{"d_model": 256, "d_expert": 32, "normalize_top_k": true, "init_std_router": 0.00991, "vocab_size": 16384, "norm_eps": 1e-05, "tie_embeddings": true, "batch_tokens": [16384, 32768, 65536], "steps": 6327}
Below are experts of layer 6 (counted from 0) of a mixture-of-experts language model. Rows are named router (the router's row for the expert), gate (a neuron's input weights, with its number), up (a neuron's input weights, with its number), down (a neuron's output weights, with its number) and show model dimensions 0-255. Each number is 500 + 50 x the weight over its row's rms, rounded and kept within 0 to 999. Numbers have three digits each.
After each expert's rows: "mostly gets" lists some tokens that are sent to it at least half of the time. This comes from a sample of Wikipedia text that the model never trained on.

# expert 48
router:547427536546503588421462561463479559434553542520406527458493458442556549497418411511448446497528415576531563506527505400551580454559599469538414521473521511480481486512535469543522427534515447423411430540382536544546440502473490559468547511435491535425504497468527553538483477555424434586464488403517507482481452578485565495546559553454494529520488427603515498437442448473488446603467446506443479565554461434522526502514523538506498542447524517598442500537492528555530466555466408545595416475508549524405490486499525553478438575468534443416525541448436586570499491479478401583489400482487603521557531487530479503467505484487418441536453484507504475444461464483432520560459552504393401455551480500544456436525452554537509438539523487389439452535524476506423517411484536
gate0:489550404489622569483516502543503503538462555447547498482481465567561484484556412453483602429578527545558592557516452539514524471503509568593437493484542533525503397559519487546511500550523505520520524515549529494505502519491509465458475501542559515537579490548483502583438423477470615468481513487485510416541555484453541451565578537494536462428571500467456461525617521425517538466483592476446566502576429477445492465572392497496484612540502482605516532589474440496556346558529522439461561502513531581465486510434454500548492530498474476457560617519488378528597418529439528436560538510507459501515531465497477466589510445489514529547441436484476473474455488528582537444400501550556520575531535367448487468523518505434469514512544563433414544581389530532460487500511447
up0:450519458555494473479486431515568470538471479584516441472543468508390486636586599548529536539539642486501381590502451490647471479489385445444467465600494422447454515463445465530447570504518452516543549474559488599510548499576485550602431510483532546488501464424467472568474499463521501486496469423516455440395443433487533461537488512441482483377529452590540527524473542495486529480480430489416417460491538510502441484475559546461547439529469497440564520426504535425526480494485528462500478473493509459590448561453538480505501530524447509526575526478504589414582506588509471522471554474521498544458397492600537390521429505550487462537504494560485504563381463527410466478493462507554512469519524572536455568555490450531525549487473473531466515473598448415477413522459490
down0:411598536417521535521533505498440544480551498415529571612531552590540395478469451458607547518528506505556469511450523564498453502464474642536443527497537516522464475546511480481411466575430472473511514522486511612471496512523452427498553532468452474429515566495471367435513574509502354506594466533383403515507460444458491574508520451494545428521508561495492465534524500473456578412590520533480585515471491545546471425540526513590554516546574477503490408478445454499506504502464475485518529491528435463491544494520429576444534461489566570455584540427485498411524442481562443496582487472517594395495500500498495520450489522481519478486635440533522452536531491618481529519512490490424552526588461480453411392480450559474538485496438459503426484497442502497510410569494517
mostly gets: ")", ".)", "%)", "\")", "]}", "})"

# expert 26
router:543452534577569470477430500493472501545517599525456371516420455471568501534378541500475456440462525512507638511514514452482491465546439483500551554554513549411519500537561522428473478501469524428516514573490442495468507524501482507493423506519569514534500453467495551402487434424412452559452527555568436535496409422428473493508542509461556516556461528504540441519511493503474422619503491542415482441635558415375541454495468541489529507343356476466456503430552503499477515492507507528536446466492534386603533476440476534471476512506497507471503467463480429529532523502556461503511487506493554460483500519404459429447390494440633470507546431561565499526568530537522536441480526490454473556513594524444575526524524466456450489526396528532541436438530445516521469536406444
gate0:491526452443558545496483437418552497579486520498552535538539484525565436507505527576506495392452597521463535555429536531484516451523525492455518583456449496435434490502534375428452448423558471649535571551393443435522532587538523485496453552430496542577442387508571513449431516498480463486483515413507487483517522516488479475434460515521478560470494479491437471503505498515553462465497459563457577514517557447545467465517383612535525619547496558494499515472510563421494517527523498441483504502457511406562587506566442602536555527492570528535497488493528490507515469507534454490562531322537472534524523508459502505526549481402594512638404491547474488501595581516408529535518558516528519548536484479494483620421440500451491457505496584463461506487458502510568431568434443
up0:452500466484489534541508448544472480500540502455518475496521579555462356547456548539529484505467568518453456464470432429528482638494602435529537415480519518497534572548542559421494456454576519570438495507448501511460542477523542527627428529558444510459470566476547532426460599464497460481580505488442490530486484450513448516568505436500432471444576506433465474459485445496460491478508509478495345460486413506505475413395489449413433496499463551513446480524529440570513551542527519461507504481433490498515521486608513571499555545545550476573515544639472533546594505583547508433499481511537515423605453549499603519521529555477481571519450491477505475505608453473482459446514360420533496527475570543494496527549575438645496446581431476541562443489522522480468479486446578
down0:512493553460508588496487546469484445453552437460520470525503527509564537552513472446447425486488451533506463444453491518487449487565552409493503453498508545515487490532493501514547457507448419597585452492505598511513543466565456570458414525496446524428546581450448562503469460442468531520472439510471493501541623393384457473391459529483541462454604533523583445510535407509530447490467477574552484469510541345509523524483458469534602462534446468565493594474383494486545429511464528498459530501529561505509470482474588513525441461469511524579558555502523464536564622449576495550492508445562413564522505494361516528462472508531464443521478585463561522498378467377496465469391479490496585419528477466427532517445525599514511423501560516518548522380512449517439465487509495
mostly gets: " B", " b", "B", "b", " d", " sp"

# expert 53
router:552530451543454399501479550458455422522556444569509439550590517497559568511530426465460464530554531480528518488387592539507462581510472499473445497572546518542464436489443483520521421585533501442554535503615448481459534496448463525516528501453452521450600554599458592526578454498613556523493474373479479510564420492403472491496452491504464477476491568535604461504439464391478429513619533490467512555556510537485442567568544453462475549477523525498559562546506442551462595464611515467445449417431560456556528582471478434570480537436465547519552485517506500445463431600517533504483583502446552548477554522455422451528459580512518519473562571475520562494526525576467555543508567579527453539438528533462495506518544446546616481537493436467489507522423496561459484588528494
gate0:528537450492470591529453501430504523391458505406503431577527514472454515397451451510535483439488532407451562470560435501529496459536454569465547519423543519507522499473457515481560489467386461494497573505533499456542448557467398494581493479463604534510530384525552584362479482574531447373470529522553520522492494499487559464501394538474572535506504490456494485407424459550505523416559460476481460467562498498529560476454472555510414483480441568515469470496499450461489534490536541529487517561471447424413501585599476449522488667490448566499515468513444478641610498524560446516503380491452445496549567439458456462478495481552502475505498500554454514524416508507432600493429484547623523449486499509513492514502506464515469566534503595411562513527451489521416463524497443
up0:503500556496531452511480560505404453498551544464468469425470569481455482486471487484493465566384521598466533501485570535395479608552534520541486439534549468530396372446557479484448456469588599475469360528476528509463494441416493468516513542545457511611488485506455455600491531495510476568538489476490496526564550538485555486461437452563496545512577529564452544586469527496507517464507470531550544596425590519413452566550542497545544491522524449501396475600537531456460414463477546467513496515518456548479554532455604537558509444534403495505534461480505431462556453481476541478507529534528439408437460581510533474528515587536534466490552517453583435447615513499505420446512586481437560511504431396457416401546368498485473460502544492508536511484522465451599506553527469
down0:524494528444478488445562536560534516581487435483455435525398583534403566540490524465475431513542528480558468452389528589439396499525466456427496458489551447515519432479494432538457588444551552520611440447512454466465559420457532560415590509562461485609540550546528541615538438465506569532523571583453504486540533508495450509544561484473490491391443411479473493460491477470550572510444526529522519604463508481456531535458519476475465544540485540449592501413506453474453516460570536441495452425491441457566499503458605573472510543446446507530412522507580469441448508548455566542462543490624452497450427594587483545536530524494534499548505603550511567479475495505510497461455582487474510490519533555497473485491398524441422529527517578542477573509485557523513442571634490
mostly gets: " Phylum", " Animalia", " Binomial", " ·", " Genus", " Website"

# expert 20
router:555459457590449560531547560420471402481524529564587527500432483466534472540579534548465484446564474519519520534443530496557551540486532438494497521505459531454476497532572567592514453508482598503579541517509624513499483495452524519487549602516495486406548505535397559499453498423506534523473537412413510551464444569422569570588460406469543444541548441531491487535533437512435419553497603488498515466535536438441477548633444479402461512428481541543518416493471545474498422530509492458495504402434494564548479555582474533533474540551441432454505526510499531534419443545465439506519506508475593453516486502508489521548487464517344522421424573485501452543493533523594508425534404489500478454455551547487580569494512391521545473434477402471461562562509437511519544466575449
gate0:461547374520480557570574469494540536523473491443610563454534500492499481542441577499405453495492473440457486440599481390515580466433485500504465542532442409490449486560500480461497502581481484565515511499492490502477520437525529477468503533478505525523466490531409452505392465453533478488475488452468521570447540470528503511534496430541601509496417480474498472438604531469426490540456501451557467493580420521556520446517371531472420541518425566466454357469431497524490409516523449473488493464509480438539514425504443568626487481539460505467523525528559556478504556549461494494569546453403519440519602500490441548372521503482532453526418611537395471550520438519567621494536456475447401537535521527451442508496608426573543511532399513415493516510411518508513543456485473
up0:441628449438518550496485485500454509511452500462492534535482514522472472465549505565528487418531457415512467517453527468454505478541409475490492590509449420474445443519438550534519471493555450558530633530435386460505526354559488530550493499634445569576477635450486524620525411441506545521518449422523378509550461427476456446596452586547588483503479543484493543553494527462495491478441530489538488526461498491529486568581465522535470493529455514469524504473565491518465547494519559458489505465498556469472473547395435538468538439405435472469456550461501540473475453509504480525472594565571494488523498568435475485497528501526438495474476596582540511533465478483584593478533528560424535513500506527562483577453616495504593603424528458473388554511363449527511482518552491
down0:402473522495538582437505504547553516450476487496510454558513501449522475565559510510458481577560536543394552486506531444503467497513419420499471561464523451513583430475475472561457459584489419488436553508439493561514584580500533564455578537435413500562538517558502409423521614581542432452469505523447563547525415539561494510505436498511570504534546473550477453470468527393511487501519482439533537416458492447483507439574520456539541514492491500483441494473538515485531505443469567525636509522455537391453498591526523424504484443412495478404505462591533559526515642437511415518501498450455491554470489472498580496519509618401514430490505468502489565412410478492489554475493525578565505549610482435494470485508576540638471483549451526551537443508474497415432579435487484
mostly gets: ");", " —;", ";", " ;", "\";", "%;"

# expert 25
router:434472427519713598436573535633440597474551564584477506532490440635460478492550516506530481497477455500504583435515518484443455589535540491437517562528421466547525487435507573477511393521479529499511530529511452424417623422547501507463499492500415589479445456539498508543498470486466542492497495530441493552438476593490556472572489523509528507542536509588528491500606526409472497547415489560452551527490508456580473467517561539420548529587555531515545521498575557442468515416533517524540503447517585513494452499485539498512544532457512429382503459480482534517492571458528428491475525436510524462511501498492476538535413524419504472566535453486415412432545436561579524466490489446550546435464481550473523606522422543515505474489517529494395510500547437385448514495498495
gate0:513535489526527449466556461497460481428600564421527429425561453423433503453469497494607452495627485523531535510512545579529475474569490517565510486521519522422540489562506544486578487449582518383442505518479475486506502512551447570478488453431576578607567456512524458468445456444502538469464546472567434509487492508488489402417546466430583394564417503555508503480425440541540572446463501493561394548592512516371529435495545531535515489514567483452501486581509484579430509432611501535486494489474550460543421458449537531457521498494558551438575485499525563537386463533511340521597488513611484517563594577458511514495537522490532507567494496415573521482538509462465500516506501546426539504464513478536446513531445427507529457532588525516485505529559481511560498389441526
up0:577516467625429479506538529564487454460480518476503455399531439559427486499496592577494470512592451536553507502550429541485531515515559405518547585508481530550505557473449575520593502548510515525562548530476502569389524427558550498456484533453578515549443466446515598453439469452453487466435459527425518475437526539517503416447502464551569400528464522471484531374482500452447538444447425474651471530509418431451537340409615590558502523497511503448486533540461507554449460440551483568503424458587529423518490540468499561493490408492456525479555464473489562579468578461470483492502472422595446538556544487520453501481514467364537496569496508489515558422550428535524515531515484464500579534545434516470508462501488498594447473523469547531535573513520461471530477462461499
down0:506515484530477578557442515542653537548495495486427422543491540467493530473553506428544542519525443494473346543548414369426503540504421516450498540526545485497460556557426547545472479475479490533477477551513403550439550516418532406537556420545502608390624486454439470489580553436552444523474571537445471545464510514449492480526507517596444514543444516663479459525620478445537481493491499510492573592516486572569476527476549439440550460584512551505475558485529458573539550523478477478536585471495467480560469432523475534495456548519559509592565549535522505484489518434489507418561473471542478535526431507555560467463502442451526473495463548533516475551555469506468535519516445589455400545480553489475542381518514521468505408471429555549424535506432505526493607481495513
mostly gets: " temple", " building", " park", " island", " station", " church"

# expert 115
router:520490546491456519435536482436479441488476485558602510538391561572553536464477455452510505412436525468530546425446542450524440479496568453471407467509487511490576447478415472483549480456513468497447427450403550486431555535404441531435553414434558563564569513410464554526545528490514522516447420505530559417470430434435468520437598449492451501520510441532556429495493490606576456569452507549439431423529488551513487514534438458516468499504551552460473550524520493458561520410472438573559541518512465546537628513541395436569562534470476511485492546441479382468544499513507457540384521507476468426426509472490438458522438505549601534507483374537526579476462521455528475506538526517522532517384531524413453542501590487520559595485475538472589483471499461466557538452549453
gate0:509608556576446467519598465593462477520526448528442493520549468461483510558528493564477444492573498467481533498492460444460459501495482489554506517402534435471445525490460591514464512487545413554508566481532509564504456498471455497499584510448504512684478483485598518569558469495478491522543480434502507527496503549491441519491510584519520512498581540546516477429499506490533492506516325516479522506489514457472454534502533513586473389574380524511559624601469424557423465390403532444418496417546487525448474501474511423479459462520450503421460597514520504498465608425440481536474565503532441528567475509516489482418490576543421558439494606533443547555478440477518502494446510463470591513541504435482549523527518529480558505430467427458452468474482444483461437529647396
up0:600529589564441495471638481547459445437531407493506517588509493508540509512481492576523437558517503497479489505554539435475495456515508504564539528377417495420419471474467549523514461564555404592503507461554513559506504539533530464431567418451586469640467521436543522494499448531547480519531493464462505535498474525461442520482516583554462559504533558563452500466440547503477501449442378539487474526535555421452491497540555487568437441580438469482485614486483498562433487430454530435532529445556458498502520495561471467544458517421518522452515607510445534534451602467486484482487546460555461501546444472432482451408469610490481513467411563554504586517463439412474583545433441470510450549503491489492518513441564609527634486414463446452438479419495450481462502473544409
down0:470470501548546602483537472451561479476560510522452582465513551514473497459510538449420441478470517577420564414488497433593513455470464516512542630443473450554452519492609509550547439531557433504533446529393531421533419604583559533495451436510626496557476467542512531447519540550493542452601556518470533475610473452528507478414506557507489502541512489508466390556422460552553420509546479461483489477555494372472543471550462479519521461498541621520571556456488506472547483471495549566611529495484553468488452591558351571545496493451522425470499546563461499515541545470594347540518449482466480558557477484478426512529517469476504495418485456480510548485438503516479551534463501493438498542503497448521572507494539498508489547561497632458451423459485540442440542535430466
mostly gets: " 2", " 1", " no", " 3", " 4", " 5"

# expert 57
router:564490448544457520424569486450467534437562443495462512485422500617508518495444476526575455538477562458475457458528495437575492493516453551476441574531567477532497449437542479431461499496476562499460579549511489538520487434516560424439510457471503501498517506445450534622524538474556605579495593559557464501491522458534509445497514547486473460457615434576575554521581457397484547535484597491442469443514520461479443499574479508413487572496557563534383493442546457485563470593520472523586425388448575533444500503453526542568524542444412419445539489389549559561568589489569455488467508504479449490548540544488602517533466542514518504549432447519444470451449444535488613410514503514506561428461548515509557574535540490519515501557535518451353542547476534420506487436528500
gate0:560503470559505450424511469521502510491511463564477469435515413494481513449467550487581436457517591446531474508490638552497437511523423462502552533594473536520488461607488458527504573441532468496489513479508465517538519557529515496528518439504497508446543529386468513637534373567499580581503486416450477468530481419437585488468476417567508513519423445495460589502534497577493535480508481598458459462377520459516452515413574482515522441443496503506536409536526625579432525407472490601511507541521499493438481515524594566490516607440449396508492424525519429414515488451482449493468526415509511512526467598638535557580480430426527420454416495573566543581454582493448487530509469545492420546473530519476458487488526464445502482429500488533521493494566487462524534510444533
up0:524534495463496524483496505457538494518530526502496455503527483460409515542469581510559442460524499415533501523598624553426472454493426432448557487511446508541461519626499453458506520556501426588547499562513491539480449609512436443503483537399547488478690475460476484566572407541447492504385510508501517457403511519394574465486501491599572591471397430479442474465537478613452453432500480552468543520373517480562585499431551389507522469471479538566593508469510561462386552554441483493492548533536582518445482558480507466492519457483526480455504504526524445436528502439567599549535530486472592516497443472566416469549446492500506504460472517520538480491455557481565523520557509526488468509501513537466564372467570451496542450513527458441501556479470488579516555505411538
down0:558457566579524495515490577516493413455467484548519487442536490462447547514506592451448539446514530609473549459425442533564493453507570521606492475545469534501482541513494484522526572585522498591583469354542448477518515502510504518410469482534485381458445547498428463533560480639499578555589494437492574463563537554444498482461523477549464480469438528418485522498549512482484501562405390564484516515575521439537454519448507450519528581565437541516455430459388560528563451488468466465348508452513492421444509473526622475403527450565493514521511482527441491456415486457460465443508539539534454488449478475514565457468483493462531493375477562490530518494459438481461453440488538483494512613496496430401484423560498511503501529489504489553484484452593544484614511488538387
mostly gets: " |", " various", " ="

# expert 40
router:517508376514527492559496510469418498466540508423508547441512477431473516579507396516491547466500517560518450533501353405525432486552539527522505505550489457541380509554451466474511432506553478466429522535539530551521490545484551521435576560479595569414465427474458468491438467503547452577486608465521613484502453553474525483557524540596416495510574458514498477454494517540470470490466545453546470475504454411549545493535391573437509560356495511447474449509491480498587396486563452527526465482415558555485467531456486502482572468493622428429545571459455576624480471576493436517589585436458567483582498514559502476465459549512483542456493540603457537574519489505473511463464467502558511562485501612526536526500535464434514501585509448443472592518462537547451529510475432
gate0:449597510430526527481547541521441451540576531416515524465489534506494394549584512439478442541457486538560455479539475465500471440511459542413475549507489394472474516586526490569455495569620462436486545568431482566543538532485538469513565566490537499484430553552434461503422461436568439506554488497561471510540521522450511450460490528483515436540514518512522542502507573511503478488414509531506475458507462372511522481585426510454598558591487531522516513501506538535596477480501517404521463493408635480443464487435485585489445494445576535417516537498496483570541484494453465486567521446441470501507569588544477552491453533457469532532563497476529479503637451486507490408349464437478570488453572537474602586517509529429556558477499412469386574617531494532401501525522430
up0:476455435460530507407501460554527524543465518473504517608442505521483466491486463522475450493501495568452487452522561469467499568558551480476514499540500520542556547552571510563433566471492530547560519441473577528575403445526415483439514476528446537489444554536454546449450581438461492463502508482454502488482505526586437493528404503483500508488529468504475513487496512480402507485477551529519465512440561495449550393445515542469418506526539428410476527474444564491511520512496506511489600419519387454461457376450528487501548508481550472500483370555504554445495485474450485494492550510506462461428476410496507525566510494527480402486368484468533494555466550473491498547597525452556422615447496450534321436450370518531465307503406517568582453539519588500558511492490608
down0:506538492503509517511493432527416469521525503523501560428554538490501575468585540530490569431492470442473591516462518392434572460522545500556546447466467484473509549423546467488521381497572483517464522383469513498509548550470585481446528426470507535475612439509584495567524458550584549497471534451604565516555584543548520578506438508481545553475527479527586530468490463560507407534509452451620596578618464480467537535506517456569480480435517591492526529583511486569404484494529462541457513555548587460427535578369458493604435505467534475448554449502460472421422565579469403490489465525549493515469529454427474402503496443530496541523439460509468549464544444459550553492511510448441566495534530460466526645562458457545526447512411474457472432454499554476514464529503485
mostly gets: ")", "}", ".\"", "\",", "\".", "\""

# expert 79
router:493481520468503524532443569495440468580487508475452505480557545442569414461487558467554553450481517550454423459467558575523458431429458443521455436517465529533560499519538398502516602482470468430476456435534444465500486494514475450462474412599397542516515604515411479565483528512592545472518485459433498447428447411541505501519475344492469462506500513516559508537591505524572518523468571556471496525486464478578417461503567490447582493508550520495556482385490424543555504525530434531487466391525468454620558409531531544532450490493440498512406522464462531385502589523495595431553501459565507474392443460472488591528414511462465568534545510502480552461524487501485546486422504457522521504421567528511446519567471506452571509505594462604423519574586516512457393488508471
gate0:527469472463442480476449506462529435525540403548505484478562500552517543482510462437571537582514421515476497533495468488391444450545464591598550343590429473461538467497543461526485484522515455451533518445491518503562561534467517528493520563566463575581598479493567542547561435499564515443497620500582451518612460478560543535522445568509515547541492542477437468434488503464588500457626539424505490454428445555578445521499527447557542469397562470488410433534548416606510579471530535469457516518551494426481564551467388464513441458470504510522436451537486460442522527555465518468509516443425497451445498552557449495474476552409536558513487527484517409590473623504454412503489582501562548398510459519483486463453538456505548572452483580501535416492493476473512501505503415
up0:484458556511463422439490423506531432521496554374525553465511438483436570568474435521357395484514510513475548509528479561524602410571419413450430513511513491464483477484515483529454566524499596552504478490486539516463414511535475476415535518441545476557458496547534551456505480453499452447518508459524330472476518557485500365503463432453537489492469462465582528516444514582465464458494501394498586496336537568480516516416545475499497490489569445424489500539481570549468489527504506475484547516480477520480453567418450468529525418472608444470477514541434502512535494594546474560472520542408475563443496513464469526462499445529534432498488582425564534517518542464389493582457501478550468450519490423512471398479407465584479482516504432588545581523547583423488505451508469
down0:432573480442518525591515542571621575561426464436471451574540523506481498491543520565529527482482485432438484590475384503531493483575489512473454522421569538437515511458402408449453488487487580437528557495575489556546496519459558523591496556509632536465462494465470455530465538462506454572478539486584534518468616518447545387458469601459469428518462538498444534646521535489462494408523433495478533494571495466543571482550505517403453553457495475445446557486456405454563454537524577447539560510493562438441473463493533521562501556455462493526536549563487551554589465562519411473606529518512483424486463559437533413557471504510499504535443541572468529575590499532474494550452510437463496450448530446423470471378454495480489507457468478456510442592456492492430546478514508
mostly gets: " announced", " until", "On", " January", " According", " February"

# expert 51
router:447508526571596568441476518530452513513497469503495532455562433416455481527478444506508454506559484476404608510475450409610510581515480506499405524470562521549452462446516537483558504627517518521514535523552498471530441536433446514535562461572500529491447516576422482541526473488473543516574593467520479468452422551572542565548542499530507548512572404474504505520451506599476397555478535509469485575532471484497538439535528478467468540449433522559514594527508458492504481578506622524552534416509505493472461495524440459457495526422518419387554494520507498563433498515505533595392571599631483536462546476519514459496470522490422387580520459535448402461483510504514556463552521562443413543510499504491402461408408570527386448551482501438516427526485454459473493414425514
gate0:504466488476513543386565493494505539516477562534598449525580502488462459588507563524449513544479506449419467509531548400475544566493546460496409490519406543548502577539482492435510451483604463488538513477521460477558553488500498466468497480547606547536521476478545614478487583451470491418496575528520536585488540539493536511498528448535523586583594451536544394444519553485466453509407595435418477562477484466498421457487578504474560430427465538532461502548541598546476518436441539571474530431519530399402506544523517619495538444459465412374461613556497512544451505432426540602493502548507433496442510490531455506463447540482502569485514606516580492497399530437488527471536430434501535554495545491604497542531506488445509556479517495516532426541408514520434592462508522
up0:429641562554511452585468457490524469591431457510389517424443482412446521451406540556555525542589486539561485550506473518581510510546518424515571547481508409494509511483435489487497465523480449557427466486437459544543511571527501507461487460587522542457463504466575445475422496498475498502526400514401470529551529507435430538524449569445528438417527581488499520474455450552487531434447439482572572541508465469500503606518497529539510445598562587523419510452481498568462413489500497487555515503515504475550515527535521452543362532542521459575569557553527539461579461495537470436498563426417529493565517473485522366564519499426521405496485580496394501496577471528568486495551468623602523480526519584523477529546515482484447490523442464483574557571468427494510453588475515
down0:500526481505491481485537505526500513548491516460485512525480461531519491450560467485554462492446439582523370438528423447424512616422421502481461401477449520543542447463453563529476458458423587461525420478527408451469412507528618547491621515506524547497540566468524486491531489494561476518600506508499505534535476474538569533462459462455481482431521471492470563426504572487374496519594515489450437467365524522422487551595520510540497466474484482505538522496526506526486517501491566586464517579411468477474505562480434488478474499450445524545452497494440489514464518465455571500606448446431546521438390472489427472558436509524462438507531364592582517512536553440528461498441574549480361481514498376508544364542622587569497489497525440522517454533555445511506455467510529
mostly gets: " but", " and", " or", " though", " except", " than"

# expert 123
router:502541496494467529534550538567499490516493537526497518482473512513490585493500506519478510573472570471613582453530471578513504495534493554427411554517449530440515557545505513403546518502589453476565501517522393516440465584485446482492551408530471545448493472438468484596491590563470405563490562499636545594547507556547519470425574397584517456568513500556440473455549531526497468465497469470484446603492489495412480528501420482494520502595497548423585454488495462434489457508521520411481450552441488516490474539565410494503406518456543454496547467519433350515479546427489475507505568460465474460502569417563504522511473527498420456479490459463514468478565422504476408457434446488485582478604560468344568530526430487442623447505425465450526424473510527507555446513535443
gate0:401494528428471492513576484558496486422451500518438612459368550514465494509448510509490378555581492502425563511530492411540467492551469445571401426542511556516454490493564482465562465549502502559559522505568491521487424474469544548615450440425456513469479549450464538507525549563481413436448436538430485500409489497492486526415531459478515497477450432446568568534475621587472514477529411504473507518448400480350503470546584507540523429404554451565509568524460446464409489476551479445533547504530353452543547489496475500430513534598563529455533563473504453484496497540546432484515455457507352571428509499464485534491472458556516583570488485481448534544621475460468569513489505565495499468550464498474484444508537465504457396548491452468532524488529502476555523464543491
up0:550563479518514476418510501512454536449590456557557491501660480509469536498434417428528419515468544519563575481412469550479446520492510545544445580497527465452527515506444484480470467367435532498520466556387560553499532555534516444418447534491530480603544460549555560490504516439445505575462533495525477537544538553452533520536516522515545454462466456537416391438468414475476525530519618485428505488591530593542432491426477450477480536502454455563433463490565558434511499516533460438456400529365578475466425558559475471616515495380475517488456454483489497540511496494420532578439533495511547460546555562524532482497502540498488490449501475562456471439495520529560419448584524390532607451485484478549619500464472462501567606511506500570491464532458564490507486545577539
down0:476440536411505480571364561375413442516404535529499550427447550502580505472535499538560556411503501499452550462542461474629513458501496458516433495561568424531413534510476516513613526527508438428494481497485532487444527498491440454519469473567533501514542533570504483546538419475608547568490494576446624439499450527390492428541487510573508465545535500540552585487537505592554419501522474499509491418548479487494577472493537535572414399496475532474505443512463513563551462571556421514477492563506453509447492484546438595440573449543452528478494555449506497475523438553498624581465461524499469429431571518482567420485482482526536558631569470526512549566454485496489541502497519512492475545511547481486622511455478531465445470412444534517551473492556520482524412607507480
mostly gets: ".\"", "\".", " ==", " ===", ".", " film"

# expert 103
router:486573495521551463605567536549474526600458483526429546497595477523517488551540471455567456521489517465466481508429522622566484558480484479396463553546492491490445423486408571454411516599479541434579499503512568520536482454543473459511502510489538522488582469532453466517472458498500540503553553453471533403418528555443546501540517570493555528528507466449554543455478511476460484442474509500443542522528474506476541471466511547391530492487614498519622545519570438418468434455547479388479542499517566402612490463476444480493462429462531399517470509641523507474525584558477548479533544535541420430421485528429536456585520446565546424614553500534492494462483574506534555500542448427500507554583456471444394491466443462517476570441580570534414523493506465596469413530535491
gate0:462466547526515529535477488514551417480392490408525492400385465509496516495497590578573465525537547577531531410533543549478422535550556444513490477509544434517468524412523522543580570504472508497468557494509527584501423494562475447594533517445522489426473472480556557524487444399473525501434579499444507449436507574471505499406489513459599399491524558513542506466563423527508462467416506485477489549491452419553489471463465456512436490529509528530506497485524565502458527479557459556484431364485463536555460497637500574455491505541493471447553463354565391541491482380467532606476551451508496546534617456496533439528469522419498485469480552554419557423503500434466531533524457533504561487478489548501470545535540480451554445481531393470462490540526445463624621532445507
up0:465511498508572584520416474491517490585403457461502464444383581447462512555567460542509479406476490567523500465532580439530528557530531498517435469488568536466464512463534512458476573477503414476536588480492562604489471400536513444567514520448564459391463518488553536599624450449551456498430606468410443487479472527501536470486443510483524420457484492523513529556478495489510477535485534542529437501505453435566546527504458497465618462464486514520562533434534567453504456548486515609522515414469394506556530509611542543535558502523505452563533505381556538426598524386533559587475452472480601509536533480523600466533412496491481487469423561576488497435424461441474491525489436614483457413496495528512459548542548506441543464492458423497415488551559449500549543474471515
down0:463535444426518573496438478472503476501467515526511470403371452447509382442506575442435451437544486526544587482498538506472458489483506505560540415550532463540535508489523480591565503430518500604507490402454447560432502475529516446568469519476523483543474556517508612484544507436493557548422513517531569440537510492557402490466418508484582497476538510542498506553603471557481460536479508591500470549538565474485357572472451500538485545534433543465474445464456516528511408522424478521496473445538489499440480483470471547464494445486535513427560494388503441449460420379474510482416548458454505626548533568574506434421476477382504562442469441523466479579537474613476431529402491533465477529388465576589590499469518489490579495516519455498446549481510534466581548529503447
mostly gets: " near", " across", " North", " in", " throughout", " within"

# expert 0
router:552515482537465524433619517502435521527498472520491512439418362503517494528472405488569526516512488481550522456552447524476525494489464496395417526493469525503612438431489506556459549452567471491407479536455476503489502448419447548440454534445502446531571422493463536514489589486511569450486448587431535538432468503440586489567558605493524521546566399511558511460539457451562532469515438477583517554500488436476530567436550483445535529470563515524476489475521571488512574511491587486559450445453475491408555475548548519563509469483532422431522520425533538543477551528479488463495368401507494445484430505504492478439437488468660586530480384523468512595491492501466482420481477499547448564477550554469508511500441560551553560595562529456425634504512551529417511603494481
gate0:459424483497544432541522501509485412538509464447525557467475472479434467543445414407440517474503535515530564425508463597483437470458427524438541454561559501453489354511497491599423500538499534442552451513594506470530514505540403536512540515520418479587518468487430520504527465494469428430489466451430482482548554525454564518548454404529529566525457479564504482534521645464477447521548549479479419583526435483558547497497510408500588452668507508575569493507485482527508494512467528526493574580380487471545518448520469430546523541514502489504529484408543514460532404486491558435514446425614561457414528498505548497390531470558571482465462414561561459477478445493511421470412446513525496521469462505492583502514464495475468657540440498515424509517534490465523448472581561
up0:488565536479506534481514517489540485437601488491474506519509525518562425461598445533446458404390491529524543441506590585450491514478490537474547421516562479566334454556515479541476409461489434456541575564554534529480535508562497508519444472607503548512469495550505462440541532511434394405503523564522479614550513483570524473509495481534486502428423509495540515518437510556481518493590571544546472404590565493542452402447572474472559450618504440536484540563595506370447468538535480466498474545443512539562479565519496453525470517530533476505637614525470462508529504483419469463489456500490547522572544449523632495439524462486467465440547481546498516480505501367488549465444422479617553497498435474505485578487485518456514541455473555441517499441541471542480466545571568
down0:431538460322560493441590391591607417592438513433504470515477423505485486455468565598573551520456503573548546496491470427481507585482492497558447560551453505498564504442574477515528569515484566496519485563487471516471462455458537497528490517576506526525519549548429566521433453566533532517505572488480481398487578483534530438502596535373506472498510591550547504472518446482416480518496519478519417571501483443457524411483473517412541583499445611485528476417431560513544559534606451475587477510498439556523496455495412530557469477512417496500497487494555477511518463504482442411454531524515482474476581493473495498547393531373472530494450478541480409616543421449434513485539528584528508486507481524455469511565463408491554490573468495461565408561502494494468458476506500
mostly gets: "″", " vs", " won", " ISBN", "а", " ="